Weights of a small mixture-of-experts language model, trained from scratch on English Wikipedia.
Experts: 32 experts in each of 7 layers, 176 SwiGLU neurons an expert, 2 picks a token, a sigmoid router.
Below are experts of layer 2 (counted from 0) of a mixture-of-experts language model. Rows are named router (the router's row for the expert), gate (a neuron's input weights, with its number), up (a neuron's input weights, with its number) and show model dimensions 384-511. Each number is 128 + 24 x the weight over its row's rms, rounded and kept within 0 to 255. Numbers have three digits each.
After each expert's rows: a language model's description of what the expert responds to. This comes from a sample of Wikipedia text that the model never trained on.

# expert 4
router:094136156097113152133122143066158170144141114079117145136117118139137131078101127111162207147144154115143159114139122099089156146116109126091136115114133118154116111173142132114102137110144094101139133152077141087097135133153144096143117145118120133078107139148107141142131117121092082099133141128153122133144069087174131117164119150130152175124100102100133123111124110143174148096155
gate0:175145190109158145107097094148095125130126120090141120148143149140138180124131108125096092135141129077107139111149117095114105123150143094135125133165129109120130122147122136144109151110170163089125166156150116121104173103162116145143155123101088135113089168108142108139124098117125131146141127123090116119154122123116139139136128159108123134139113152124157117138100118123112162114144
up0:192110130086178141163151128079161123132136128132142112135148157115133137081128172109071107127128163079150137142115139128086116102131106137160129114153105120124156127127138110065121164108136090130148141144095117135082125110118147148099129110152141133111094150111151144133124138133127096122148164102072118137165114124164121111153120089101166167150151128088116092165132103133141120110136
gate1:126097141152098129144106124132169139121126124093129160106117138113131128126132121149153153136089100170093146146164123140104137116129122107134113121139109168143081128136115143132125122133136119114102121115110158160144110122127112098113128150163085088123120144162102170177137131122117127123227137133136111109129154169152075161129104156144076138044160114132105163088099112135133125128124
up1:172157119128118128142130149073079132142120160152164136154127122124130119110130140143117077137163153101160096127101140133162150114171154179132155121111117095152124139131145093136152146143131134108147132145153139149113136091156114127137138144086170159124089086114117104115119162102129156150118108141123103136155120111106143133082135102102163101135123131101166080144158095150123128122133
gate2:138112117159127124127156132101105172110128152174146125114081136140131123173151098105155101120113096118163097159175120153128103075124122146135162138146155095132135127125129122127138073112148140069127147159115092121159079126142110166194137093116113122099154111168093145148154183100069123172113116149139182114139129120145129112105136107150096150099161143122133150122138097122152142151130
up2:164114146112119162128135132098125120186108139182140132128092135120154149150110093109179122123127125072156111105128151101100151122121153097134117110112122097092093152152097153119127097111149116128163112135148154140120134150102119100127131166082157152138160169100175136141139127157107115163184124164125088180151127112147147125125084161116157137138148163148140129098096125111129162128124
gate3:155128098147151116137131133170099152133128133109122144170132088124117150160140125103158170068128154087080158142149149071149117125153140153147100127153111086152145107121153097150139161151142126159106149099082124113120082162128145147151101123131137122138072109120095109143122161146134095169125120083123096121150147112161148179115150148138144132132130150165134117165146146147160115108115
up3:122119099148185128134109146151105157090139137119139153174100110137148143144105136125164134080150171073099126145144136116112188152117135133133118110147086095134125112146100113134177151079109124136127151099102100110145082164122144132088104105152162116117094125108100113128132155150162111147123131100088105129120137132099134143147125136091129149165121121150153164161137139156153139112111
gate4:161132084160158127110132156150106168145136142127137158147122096139106117153143119095113114157089094111080088159095110142141154118137129180105134129093119128163133179116141108161153083115125122122108167120126078122179124168112132125116140128123143113152154154150166093115121131127156107113128108173123113167133090136101124125120154141115162151143102079156145122146123122187141128129124
up4:129111101146109123150109106136162120121149160169128148144082116099158151150113151144136146114135148144155128093158122119142101120131138151114120101157119165118094172126130135163108145162118151118134098134118111117103135147111122121144118152101156109120114136071156119176119139094143145170153178145090177156139161118124108177141118130121137122101143151091129148059114054125119142132154
gate5:104142116136185141142088135151080178151152086122151177089103147189128127094110137126152085129126172114121092125099171131140107140143088083118142101147159129131150151117117089126114151155143115079107137141101098108121088118120138079121136096134094152094110125139135132077128129158094092164181117085111115123129125108123129127121115121149139143113137120123142130122077153157122110119126
up5:072076117110128086131155148134161147123182103119108123109118122126087095130138117108140079138121117099110161098136124089141125110136136144163140146125133140100116123138128133127104070146164175115123140068112129135133126134102117125115129134151146074160180118133153115172112165118165145141064144167133141109130137155116069155134166124133168120125128162119119163112121118141099105173110
Description: Colons, commas and semicolons ending a word or label, as in Subclass:, Avengers:, University, and list-openers like including, such.

# expert 22
router:138130173106118121101155138092153156114148100097111133117168163135140123097108110135137187113134116084113147125113116138096111128110107126121142138109170111148115108159154109098120086130122105070150142110094131132122130121143146178098115159137115137135126096174108168132108163125072079102131093120119135156098084142133104129141143131117166172133109129107125118150118102086125113113125
gate0:106118110078131106116106109130118073095141124179124140130139146126114175122116113153144145127140131129116131134138100108082129092144125095145166109110131117121197157115132114106118093143093104113120156134135136122149139124169152098119113089125102135122137097120180141147086106152135168135119141146181091135096149148113168157140131133103144176128148173136113135147143147083164085178158
up0:142112101089095143107090123148134154098150126143105086102133134133136152128146081141086152167100103116135111095092112136119124155170097106148157091136148133085150123131080143129128096090113151141090113147150091108127100122146110097128130168136097112147129146111145143095098107158118166139129160123140106135147129105093134133147147115170157149130121143194120146090158145135115147179113
gate1:083104099124148083113137108108144145120137063082128135119152124121125152135089124141124080113114145097122141141135134152119146151148110161138161101171152132111132093128159156085118138119127116118137112145140116128091155103126114128116096093176114171114106146152138156148118102120147155135175102133173131106132107142146151129122091094119120124106108154101125105097144118168147122146097
up1:112128142117111134127114110149159172081134136132133154158121097157086105129154136098147126087125119155116125097111158116176103155152155145123124087152190180132141128139110115097158157124134091136135101131133121145130122110127136112147114139136114145179136102125059102136127070129141130168140143131082155080140145160145163130137115122118156127146144126118092171133161122125114124169131
gate2:117133146131151106118129148104160145131114152083088107116136175150133170080120139099145076144117138147142097169134103136151128120120112103059144117128162141125142130122132109102131123124128145059119104114149119085174131105160164125095122155160095144089123110132127148137091104162140114174117109123161116146126113153149141125115159143102088113139134136126122126161101139150151112140080
up2:141169137141134139150133113131104117164154098130098146114105137151155112091172149124110114134148147137143042123105132120127148140139141163152149123148091175118124141125131054117129135167135150079151060120155130067120144152103139131135110128137116101126125130123183129136122118131158141140116117132136117154152162108147169169123122148099133165124157171134153127109128165173138133126129
gate3:161145144141119106171109131159118113123139155086156100144071138111141116086099126152123109133147121155170131131160096107137121140088113125152136178137134105144132114158140150153123093135115104131119123141120146093129114130111173084041133115116095172156113150101152178115150129145124127136117138087124167130148086134134124098131101123118144125155125118149117157113142153134112131080099
up3:098109145106141082116114108122147130101082128133112158152157157098140160176107123181130131107123095139116122130116167117141098130151118103128123137149110121173143110155122122129115147130102100139158121152149115115091128128137193065091158164104120139154179134104162121076129141109152141175105140109154124131165127156139168091116137121125141127118120105133119087138120123137139085114122
gate4:090153134129095114082094111131148173094117173152126123107121105124126142113154116115178129175141104143131115099106126170114158116122149123141147122127121104127154103129115126138127148142142104143107170113120124143132151142139129164110149123087162126137123156147120143102171120103144132147111138129090117122113160141140123113141100151110130146077136170120081164159112153130163136142118
up4:151145101147140157158157139180100096154144121142147109122136092127160111110135140118117108113107117100142140135131137159126140114119120114123169117147119183140125131130102079143146151119121129132145099117175129106092115168088169132103167154128169111134102104129118124148145116169129137132118089115148111108107135104115149142131124123149146076189138122126070155129133072151120124124118
gate5:134119149113127118081087109108121081107091147133137151131121108158138139125102108097156122120118133119175141114153158143128158145098110125165111116114124064150136121157164086161144139102138091118198138101113089164143099154128124149123157125130117163084119168135158150173126128117110125060144172101147155157156143140120121137188139148113152149164059141109095132109119142144098152156140
up5:122110109139075106112143136132150111141160134098162183132100134151125184146103090124102097130119072098089126181123135105167147150156095102158184146165140116106114108144130118131121176139120136061145169081155115114119133127145126129153146138152146195115139144135101145121106121132139142133133153109146127096142145137125158086120122125109128089130169141150131088098160139159118128130122
Description: The adverbs also and again, plus uppercase pieces like AR, RA, AS and mid-number or mid-name fragments in tables.

# expert 9
router:076127119137106146087110144131114153124160076062132143107144138126132107118109090158137172119150110116139140146118119128112116113142099102132147130149158128171148147141153090099123112111106118107082125146117164089139097149163152151071095164136099112056102111156103167175137133164107083144174141120141172148143117132160104114143103143128120141093113103125142160102135120135143092087123
gate0:127152130114112145136108158160131100103132122122105150115117125151148169123148072124114143133127114122124119112123126132143110108135155158127148108112145161136166129123147132140085133160135115120131143170131110147149114109135100133132104143141083167180151084168089095114124134142130124084109091129157122118093116095140122179120093117117150139130148164138159174127094104095164147122129
up0:175144129172127145134130149158113120129131134148128133111147169138129160117084106156092159130100130079122085122114116109156106116149114114096122136105139185143146115144081125117098180149140137094111112124160148147124125090093144178141121149126125164161134094109141118142134170133119093142145106131153091130104134111140152146131113140120128150133150130134141136154135156100194106116166
gate1:135140146107162091097161143120109128108150087156169137116087104175128118120158136132135137150105132124119142173077122171068132072130138133143111123138151110116148144098179130140150130106112125150141118109133103138143116141154117148147123134134096140148112154128140122145177125131156113111139156106126132164147157159172082147181123132187141146157129041147095127111123153136119137134100
up1:101129130113104134131139132105122172117128179164103136128144156123137103171108135120128110125111113140107104152119153114100102139103132170129109161159113168119108164155177114202171140108116105117137156147128093107140109149120168144130085120140111150171135115100126118121135124113113102105137121148169187123125102128103111085090104110149177131120077110127125130062106121134141170161169
gate2:081136114147129151151109177140120170124092122117085161140108113132125154116114157122109120151175167100125131165149146150133146134111098128131112139118091132146138083122200132104127135114155155087113071120129106098130105173134108142126122096145154133135133159082121124094126112078156101219107140117129121121120140116150094120125124154108139119094169139111189138140164086172145128150132
up2:171121123129114152127135115103132142164146113146171152128118114146109105125122137104119096130066139153137096145077131135135133150155099131117162125084138158135122080101119123124126126127104146110144096129108103132118138105138115140157137123119137180139150147060155143119061129124140137166183099124125139163139151101100136152061117123128127147109101160160134116122079111156137122135125
gate3:161129119146138101141107147110142165120161106067135125141138215110159115135078130100112082134133150167128121083121148128105155106119120122108119121138134120135123056174195111095132125130128122105127148149090128112118126134115107164128101133130108160151178138174142131110120140096149120124127093081156161184121143122159124130138130113121142149092100146127125150118140103132081120123111
up3:143140122161155144130108134123146131161151118081106101126099156100123145109154150085099128128098099113094136135158160120161138118089104168088130141137147067123146142125097084111145158112131138130154114181116177173172131082147111122105110138123113162142114146109134103121124122137152137132156130156152123125110121120150129143104128140117136117127162140148123126150058101123125104124098
gate4:101105167124137104155092162158107150130106171152114204111145163113119141138126096140095098121130085138117144192118149127110122159123141091162110118127124115068156143145137140150099080102123135096120119157153168114133105191127130103129121136109152078159102160070095130106106117110112132122133102134102098159129129103106096122141165131117098151110172111112116133155147108143100127158164
up4:138108120113106156154167135137106095154066151124163146143122125121129061147136149129096097085110106137106130130125195151073139187104154149100090123115121129157130130104084108116090113093092133139142115141130086106080178119143121150174162163115158096102142149133106103130149130069136139119136099097154148159111162162131121117087100103132131111139127135127139104123145134097091146101140
gate5:069131127127082149138084147117168138121106104111105163149057145147110113124102094143141122149143155123108128128161151142102074119102121130139126077114116129108165114149185116120112124149094132090095175138110137129126121111090096165151112137138112127112119172150094143136112089149139108135132099142140150135140138128127130095130112168112112104124109110139108078097122152148134113191130
up5:186124103193137119143171128136113096148115159144148109126150135146172086156149143149074104102131106125110139128140102126087110100132173127128104120140082144160118146124185105116161098124159163106155098119126137132182082140141113142126170137167136130152164105129111091097152134152103161141125171116129100097139158105142121147105157145118179133166132130098147139118090130095113120131137
Description: Head nouns after the, of or a naming institutions, places or things, such as University, station, species, school, building, city.

# expert 17
router:099129154148118145145110141125119121118174167127107133120132148113106131110094141142163154098160078145095173110134156116103143131119123174157144123120188112107113081115140126148115106120163114114198134143108138139129085151110151188143107155135118190129111037193092182133139094117107113125111128103150123125120165147130111104156113134134153135110110113053151119107130120124102120137154
gate0:147114182102076114137129141138127113110109160087105149136165162131146093129108122152124097152100090152103130117126157152175122094131129119086139157133116093149118105112122141114126204093092128116147160133156140116157118146175107127094134128124116097126132192070143095119096064104147112139126112128093115099115109085152112119154140113123161113143155157085130121123132122098134130106148
up0:119147074129166123113145106151120148154128083172164115150113131132101137183147123102124165113128163099114133145116088113107134123104098124168090080129178182102137167145122129149107086139189173156112135121099126136092106103132143129145144129152144177154155073144136120156181191150115162135136146134129160121111164161103128116110132110116098155122130102173124149149137109141101142122125
gate1:147115103120138137129132131123124122113123145142114138137144152126080141118158095074127107154102117110154144107118111174163111064135136101123106114108166132098117087129100134119092158174156148126136110145127081119119080136150130163115080157112145131093099176109096137160161170154115140151141123091146115145140098114146115142110140137139139145126159143135099169095134145140091096164127
up1:108128143117094144149102139137134112139112105109144120145149134149168141078112155191117119108150107116109101163165142098107147150090116144136153133116125127142142178099167140115139106102156090134110131123159172141119135147123131109125159097147108140140125083121173155115089133122106121144129130183128131138133164117120164134169129120139094143093135113130133106180112086110141128122128
gate2:151107144143126116141154150134132150131159118162116146125102131131164084154124131142103094149138119166145145123149132146125165114116125102111090090136161138143132099142073117147146117129094152138108137113097175135134129119113159112129076159095150123117163098103132066122120136105147147123140121130123162129122125108112077110167101150139159097141143127107156103129136160116132145153131
up2:145134113127139155120092096122113135116128142131126084166139091155158117119120121094115099104092156123120135141125148098168127119116109096119128176186129105137144104135130123128091118121145109150126057123176072116168161103088134154096108146133112136145115138118101131104143122148119151155160147134132175156148151130140140163130100109110120157119102128165117186169099098094093110101165
gate3:126138151139110150082152106123112124119112134146108081122153161148143109133151110087111138097122108131129120133134162129108127122147115164104154105132110152153110105135139140117100105088207107167117144084111150131147130139157141130125087115131152157165130127105164082139159096144149132128112131138127101131146100137152132152093128122129170147110120138133117153167122141137120136159119
up3:102141156114121156097139127072123139116117131131136077100152140133115102141165128073116155066135092158125093116141195152095109132169118154137125117114110123157095121146117155121119117129190105139110124102114137131176135132186160135114075117159126156153118139118137091140164089107157126122132116137134122164167092148175107123108128124144149175111117140127119143179100122136121142152118
gate4:134101133151104103162152140132186127150113138110134146082135169114163114101103122161127092119141109153146176132115118141111165122105160122137112101133111076121144138153123117147155105103160136163162163141122129158070107123094119113138115135163134143090124141187103122129155114099130106162116177137142120128123148125102126119111142170117120116119143145134153136136054174143115110124133
up4:131156144155120089145155144145136104118137116139110103130105062142209173045107175146090175160104136108134143117116130164134104130130119163127183168130070092152099137127129115166139122135150122125121143138106136066121152157130156136124135162132123139144129143094113094100111119092175150115081130145163165146107129121133110118138108145091166129120131096139159129119155141123110137186133
gate5:134159101123141134150150111107114119128139140111116105147121162163091111122105104134134157124151148143112154181120130127135135144106141121169130144110126085129099087141069091117136144138109165106090153138090107129163112104148151110122109099130107119082117117127152136135120112100145119120116102102109124144115138118102149125137141152140143131123146084132156137088107099120176111114126
up5:167117150128137118090102122118134142147151097124142140123118096109151151136147122100149134134119123123125162137130147106123119133107103155152148121140104121156142238095181147138114125111130111151164135104096125107092150133105111166089157137114173144150090119098140107126142186131149104133079107131123119125127111119146133142129162096111118093147109138148115074106162140114112139130132
Description: Pipe separators between cells in wiki tables of sports stats, results and filmographies, plus semicolons after numbers or quotes.

# expert 25
router:095133154122090152091114157104087132110135109096074146128150114141128124116061077128132145132195109108132141176082120116072160100092116132116177092117110109137117106131152107196099102103131113114127154118091163107146116138099119112136142138150116115128134119168115181141114120153154083087111106152114117162130102107128113117136087173120131122141103101112102097180128083120146129132110
gate0:129117130123147148162158072157155163136128140130109124163176105162119118114116127151105150106123155122155175131138108082146135112094157130157112104171141152146134123145134112169156141156109113137110127100091141145120138142113153166127094176129177161088097159098161079125107145118121137126163142128121154134111117126149164105138152175098192112146113133102108103114142139146137115155146
up0:100138146117118152120117122096147132112149109149153072129159113100122105173162115111148125094094165142117135130142124158111169114107134149101152148132159126128104136201201110121116132176133134120123067106131137097113124122123127180143100128132118117105146128155089120170120098152125130134095124168129103145133107206074104082093103141095123158127100109086129102136134119168100135146139
gate1:148079130089138141157129168100120121162135101116104091144144129109107145076106124131117055129171092147133117142139116092086151160151145167139116124113124134146176151149208073144132114143124126124168151068137160104105128107123126140180137105169116124147128140149089123144137164130103100125136147136126131089157141121102100095130110120140152144118101088112135124127119138120142087085089
up1:134130128134182154120139108117148136075078164108161166091129177071094115186152134157125165125106130152146136124103104150140137083111091116137177114141090123107139150152148151152162120159126099104157071166158135140113160135106147115086088125117097099154137133111109127155128136159105122133178130132068109135151085121126159123093149140123135126135101151133092118130090125157105145113158
gate2:101096147157131129119094144112082107110150076116115160119109155094141155157081126105093154145139108099157158142115140177108123104107163078145149126133109113151130112078182114116077149106107111092117170143162080096114102122103138130129137147157136124170139130121165060114129184120092110142122139101117138140111100152151067139096111142052173153118139153132144134124143134162073148119120
up2:128141141132159192134180097178133131085137139144150091110134126128126141144135122123109118147178138137128114066076148094168172159125107128122130133126142105147149128177094097134129146130100123102129146161093147134172144138176124128127145109128117124126171118135090099136147144173153144156107139169133120166116104110091106103178155130148133176099133132087154122133155124150116112134152
gate3:137128178134122137129100139116088113077175105148128155109124155140115131155120140152141152151140148121123127182072115125159101106168092119137141132139118127163162131137173122135144145138136089107123167139138101114104081148102130127127145158130132139121112153150109085140094129135093074125165102141132100120084111103149104085130125146106148154148150163119115146095090143125140146121134
up3:137155104130170131139142151199097150169166121115099148096192141108133171103120109169111140138181154112193117112122092148115122175154092114091125169137148140098105115169098146159137094165151127092106129149126142165100147143131146120150127123098117130124082109140145152117151099147146101134097147121154133129155159136130093100085147161141085146137109134105119105141129140109127160169174
gate4:134119140117144112148154139093124127112122152122131132083170166112123111148119155141129120135116103113106121126121137149091116120131103167128131107171110079134124118115226110142166141109126111096178148149120130105175111128134163146136093122152119180137105120131145129149127123105128082108092154141142111105123153139140078144122093148166181173114086130158089124149084142133133109147128
up4:107131136122160104086172142123106144113107143126093126110150139142175139148099128169152084165103115120127106142106104140114094130144142131116115148185093101144141122132204146153142156111110137082150112107131147102137120144144161154182080112155128149128117170126134111134148118100141086111100151096122119165161140107127109132115147118139153156156100140118094130122103170145134103154134
gate5:130136134115086125099130127125106154134157146131106116129160116157162118114108158071105129116148114079097149132110082130122182134135153138138154104100139154118106131118134161141129125128127082139122144132146108127131159072088131126131108125159138171081096120141092090092115146126150155136126116151099126121091115090124054113149130155085113108123113113113083129140120092096125125135110
up5:102152177137123138110154127131118140111123141103135104148097151144135098157158130104134092101125145129111149108127121141145146183136113147164107091087118133108111134107142162134099091136121122130163090127181135138127141077146124163105126119189167108145125115107082081113128149087100149157126123083141118162090133106115183148144123133095137128143148120129149142167113123125137126121144
Description: Field names and markers in infoboxes and tables, like Location, Occupation:, District:, Born:, Directed by:, coordinates ′ ″N.

# expert 27
router:120082166139121131139124131108121149181208109093102147141175136163139129134113117153122165117159113074093114108107136159144121114103074114124133141130143092079168138108144085107112128110118125136159143113102136115082113157115122140135105141126154126115111127163130178148109111105149045150148059123124130153113108118139101138117148100123127166123096137100208132114128090140069140116160
gate0:111118152122134134110117154156123105126108094121100101140109111140116132137104129122129107109152105111138096161106123102100156141106156162151129132123082054117132099090119130112081125139114109116127123127116128109114098131091125131159158127132135095141110104131118089099185151133135125087089098121138147108105116125129129114124100133150090137085171134093142145168121145161151108122134
up0:151102103157138125137124105128136120124127117098090172192137139144132109100143112128153135115120134117107153095131138124115117127098117125160104105131179169146115099173085121158149174105107134081171134136130144130170121128112155094110098121151150114134116189128145057158133121137128138110092149175132143154109104092135136112137129167141136118123152124124121125120127124126172151105122
gate1:078127113104119121111148139132124162157182138107110126175081149105114163078097149117155140089107160138138142164155104132146137174138107187126137128143140138138106087109170153108129139124167141093158144104137136135120139176156155140141142145125117184143103110134108097141116168120135111137094125101124129087147094119139137128138083145110130128144099116117130129124145118121157117127119
up1:140125081164103151150128097157127146151166111144133131112088131099141122142135121093128111135106140172148115093140147081132156155179163114171108084121092175174212143110119160101148123110144135121143124114194125132116109146128133125111145139134143114163100138099122074153145120139126120089101133082147159113122096153134149149136079140148117083173146122121120147143116169100119117116105
gate2:117127195141104056135122142128123150100164165144137150126136160155132081131095168147126130111183128111104142106131127142163142117117114106114104103117103155110140147161131146129144142143129194176153150085121136164120151112118103112093144133136122117129151128110121132137140134131134161138144159125107163118127153093105156145152119178116121163106125167129126087135126122146099146119173
up2:137116139139162097124169160104184093075119146115125143134099105128132170145154152092141124159169099149102163096099121110146102133137200077148083123144157089100101119136058140152110150144078102149136117130141121149126131127123127138141130126151123141133139097133106088124151126200151117119130160125060121137127119101130102150114128137144137163115084119139137107125155098120141099110159
gate3:096109117141092122153122123137160097121161123173099141123114147081138121104138106124133095135134140115170075166176096155130165123107169111094123146177129143162103091102113090110153133190143121136154100104151072133160100134094083113147094094156112118138106130139136122087133145121117088118143145125089140112117089139133099117168130135115120112120147123116129146121108151081126146093109
up3:086080162134163149123085108087087118146113151122088133152120103120139145134125153114138155103118143148140091127117116118168103147104129141111123116132130158129115167092135139152137205173091167127146126125140126136149092141107142123074105107146114136119120147124145123144095122146098135164139164133148128146129093154089128079187144152143085119120140094111173102128136135149139139125123
gate4:136107118145144130087064142135136120118132156141086150129121132161082163131126100105150180140169140144137130151104147128190132098102155134123113104074168135129104131111125060101086128161152120137130159162154136146131115123143171136144115178148137125133106149144151139122162104126133138109149089132136131094175120124102134140119113122156142135131107139140108134093128148142114092140131
up4:123188115107120145150158126099128076129107135141085132096149122141159098157155131128137155149154122134115108146124139121156125134101103112139131124125082172204115110115188138140119088143105105144127124163160114105161123139142106128115041118103183121101100098097135112075159137126132143093133113088152136115163104102089153154157124130137104154178129172130157172170091091098142133136130
gate5:134130137169148132137099136155179151149139108109144136112162152097139163127171125173131154115087155091093125127089127084149149104107108165118121151136158130105128146140102087155165139144107114135116114101156172110192134111131168114108102137144108138170093102135142113166129146138125115091168138154128142128111123099120177130088123159133148115105150105134142100071130169123136091118111
up5:114120092113102103079139148117138121148114130102117100150099084126148072124125142127123148140117137149214120135193095136104094163178132133127162104102076111117127146103161131108105092163135180101145127157131124179107153142136126085112144084079136065124139155137142113133125141155136141127088100130118151131107146136129131134168160059130061108153143121124118128175162121101142157148123
Description: Commas, often fused to word endings, and dashes or slashes between clauses and list items, such as Europeans, Asia, California.

# expert 5
router:101069155155137079104114154124161136118152126150117155132127137145169145104126130146073128134133118140116112121139152181143126113115105117144138100107148138126168105117143094161126106120164116138139161126123111140112126138134093135067112143134135115116133178122059098096142125099138152135150171144137160148128109158165102145129099119082119132090140145156128142097125128152130120144136
gate0:117114136144122128089121175111155127116111077140132135110128101131121120100125130126110160142152151108126100148146115122125109129126109156082149124150142129137160160094146145147123152145104105135130156158116142126113130174140139111103107067112123115140130117121150110142178104115107136141155134111111117105143112140118129159113131137096153115117096122109111106134127080076137118125114
up0:106170143101114148159128095130106135145172177150121138161145162129149110160146122139149174113113118137147165113115131097124145145149120138124121118122155157088100141164129100090127127135117126130155135115128107136170142096125112135134105168121121090130153133113142138095110175137133093098114159148144130153127119125125175104128161119180153124178201126104137159085096106167118131118145
gate1:141100099107111157099113146119090138103131129139139140156129097132142121108136132114105099157119108099141156158143110119137137147115124117122104108118153126117130144117120126140150160099097149132101112158136114127143142131116134117101109122154083123134149085160094116098126099145121141112137102134182113086123103155172113137138142126168128117107098132149098119146156103160152162109128
up1:149139144152128076141160109149150141153150121125102112096107173120099122177135124146121158105112141150127109121131152141107101109162133122128103168156132118116165145118135117120144109127165114130144136094100133134126098088146150124174149129111193093131095144113103130163089167112138098136153157087089137144160133127085140105088175106081150146120128109107163156092089144106111116169151
gate2:142139126105132173137122130149135156115138141120148105145119142115138173101092099142115153092098120108092084078110095126148131148131127114140150115124135144131155142124153150161128183110106183082103102130139114149124112110103116136106092136115120081148129149097170122160129077114133111144139120130126143149086134085126115129106143117135120146114134124122194160137141150135097108088122
up2:121155139118110180175121117141102153122143150128175077111122145116155153103106081108155157138087121158076103101141133139082156124142149140113148119123147152163135150087097154135134138127119131092101127162140112127145100113095144181094140153100108107120128153078133121153120128137120126119117138129142141152124126128107101130130147149145133118140131063120174103125150175112128120109148
gate3:108100129141091106126121090066176126125156164129142125139101119147080138099145106099119109118121126127165114127150117125141138152114127110146126110116102155109138098102122131135095114093115139112162109135119130080079138124163114157095077112137100146178139130112131155124156141115116151160164140106156159169106110154115077130136123099112113159159114111109138135125110129161131159172105
up3:109164141109139131101121129156124113083116076168125154092134111080127131112130118141128123104140142112139099138107119209115151109128146151129133176094120133127119115131140126120136103159142138108117148162104134170151113139085103122133163134125100117081152132137187120163096109148112173092100118067147138132144148185158145085133124171101121142158129108140085093129152136101119121071152
gate4:123116113149131151117114151119124097131098096152110114135161085139116147143116146143156119097111085138133127132111150129101134132108117140135118114145073111139172113136135147122150145149081152145074170131110109130131145126164166142144109121140134121132077122085128076146111148135143110121114145126138109124137133102126124118134138142124119144128101150124077104117122151156113143133080
up4:114115148128178171089096141115126127130114093165108148137117093121121139156125140136144108143095108132122135140136103086095146125131137112131094125108087102125159137189138176135121138125072163134101127125138133128118162121138171134184140125158147093097096147078106119116127121146122142133156107140132101112151124101102153123115126124112111159093152170131121132133108122120110138133089
gate5:080106107110125119152122134107138109183138135137163136120146127130130150115112088162145141155145125134118113112141149178079130103130105112101137134167109136140102111101119141141140135157127157161114105148094133070132089131132084169141098146120120131114130146124111143111130131153119136173132135117143111158165120114128114139141095104137108121132115144181128174146164150114146119163119
up5:208146159124125129098126158149135090037109109125124135140154121106140138109165180145135114145116175097127137132132135106130131143128191113132132152109130087146149096170137097119145119128152123119154175076154159149121125142113133111119119123109087133102101113111123112150098088103128101107159104142122172126141171098086133117110147166131115124113136097071131090152122107130110140128124
Description: The preposition in after born, held or a date, plus list dashes, bullets, table pipes and infobox fields like Born:, Genus:.

# expert 12
router:118120183128081135097136138128160163168154100093118131147114160131193138117103093114131136114139114117087132103110117144103145131140100105137121114154105102099127109156140106142163128107150117101132118114140150107143093137117124131145104157158074143100110080164171177100085141130150065130170143128129130156144138136156118134141140146096122121135094143139155145140146111108132128118171
gate0:138118117169119106119115118132129123093140156165150146125103106120171169092150134121083156147120165107131060183183107157090142097112108145132106157127127122103133163122122103096126121139127110134133076098170120140126096148111125154097147139121078118117129101082108150095123090117151162143137167127097151170170130183106107107126096146137159110136089182112099150144140142128126085112132
up0:097153157138154136147099154121131137100114140130134135134121127105106142129118133127112165152166160137123128124143093151125138118115108169121093118115136104139143109129131153125138166124118123139145115141143166130145156171167123157161145098150098118136145101173106128118115098129116130125133109107109166127104144153112095125164137106147095147147136137133153133132130120188154163124153
gate1:112135114094129156114143111065100115090125133177127114153119123162108115131122122138149127131117100078124130109129107148081130114144112115171074124123093084145158102131150123107151138133138153144105163116149153100110175127097139123111140127125149112120142107164109133113153130128174172157132113119118092174089144135153120112100087099113116169125173120142118118114121102144131163137121
up1:101091092143149138124114157149128141095141159130128144086073127104141172140100137124161080122118104151145159142107104117134117105142179120140170147100145126107123119126128121139080138151126138144121084133153131169087148159121064126146112131093115149133121128120106095127128118114134109103118135116118087115106182126084075120167150150161106141099183132113138134146149167090145111147140
gate2:161073141124097109119111167165170105068162165135139123145132128150140120101143159139111118141147082137120104153111113086148117106078203126151163149139120144097105135124151143136132161114150085130170102095102092133164069105118103133138106128133159130116130127149110051105172076124125158107117121143146109128119139155142132122149111112127131168158115100149143147093129134131117106137127
up2:115130088097129123150131102110110132095153197149082102132089115129148133174152090133125151139133164146123122127135095129158115084140151137106168151141140094114118124118113143093126140151131117130146150137140123102143133157117140129155124150143130117139138143110150130164116105124148149131132145144132146144147128096135117162130120093124111140133134140089139177153091126149153111138128
gate3:180083129088135128105162146104116141130108148130122158123134118122163114154104111167151131111073124135026158111136126117126139157113102114090115107154098112148143121155170145183153159170110123083119147155162113142109123124133122148144108099172160122123081132157164173082110073124134109158123121103117140163117143115149086121165115085128129137079097130136097108142141130100109129123172
up3:129117114151121153179092093136157144168131132178151134153137149163066114134134103116105185131124132103143112106116143083151133113121104118175153097088138104099127153119126096064130120104103133121147121095083108153137163102094143126086165155120106138135120137138079125147065139107058120146135140135109138138144133146099170135128152120078126121141114126125176168118126122125115148152119
gate4:175099129101107130097152117139150155160130167114117052132146175112154151114154137105115092132148160124115151149130136109081133152119117115095085133106128123116133114089175163118131113141130144134150122089139145131147129090093113105148105193106090117105114149126140179126116107141131137129175163064095114152124125111123140118152124161130142084148107112136128174141126112086133098160168
up4:123105101126102106081084133166130153147133145096144138104111120141126118133103163117134151151114138171163104096125106199162081102086130131132147115195129184109126135120094142108090167081150140142150140126172134109128140161123127164107161135154125119120087123132121125084126075103137129120106099176141102117094179093159101140143121133126122124121100112108142168129123116116099152147098
gate5:131100150146135129158091136146123132142159093128096111158135101152120123165165121118124121092145177128110128118105107123103126111151104107117116161130151094152103147186134151151145135152138089142140156121079100135086140095087106132162119113130141138142166129183166129138122157082130135119127143155136132140159158093166158142104097133127119110107161104114104147155155136158153143098101
up5:086150132140148126106178100135154118119088157132127109104119124122131131115082131134138142151120111157134131133129133130136156155107173119107109120085098144083142114073149130086084126145094126101133125132169176131156136145139117130122111159125143135108123132104110101108140154168140132130127128096100129158118152180103085113162137147118136162134112137138129138106112143085073128143150
Description: Full stops, closing brackets and quotes ending a sentence or entry, often fused to a word ending, such as s., )., ".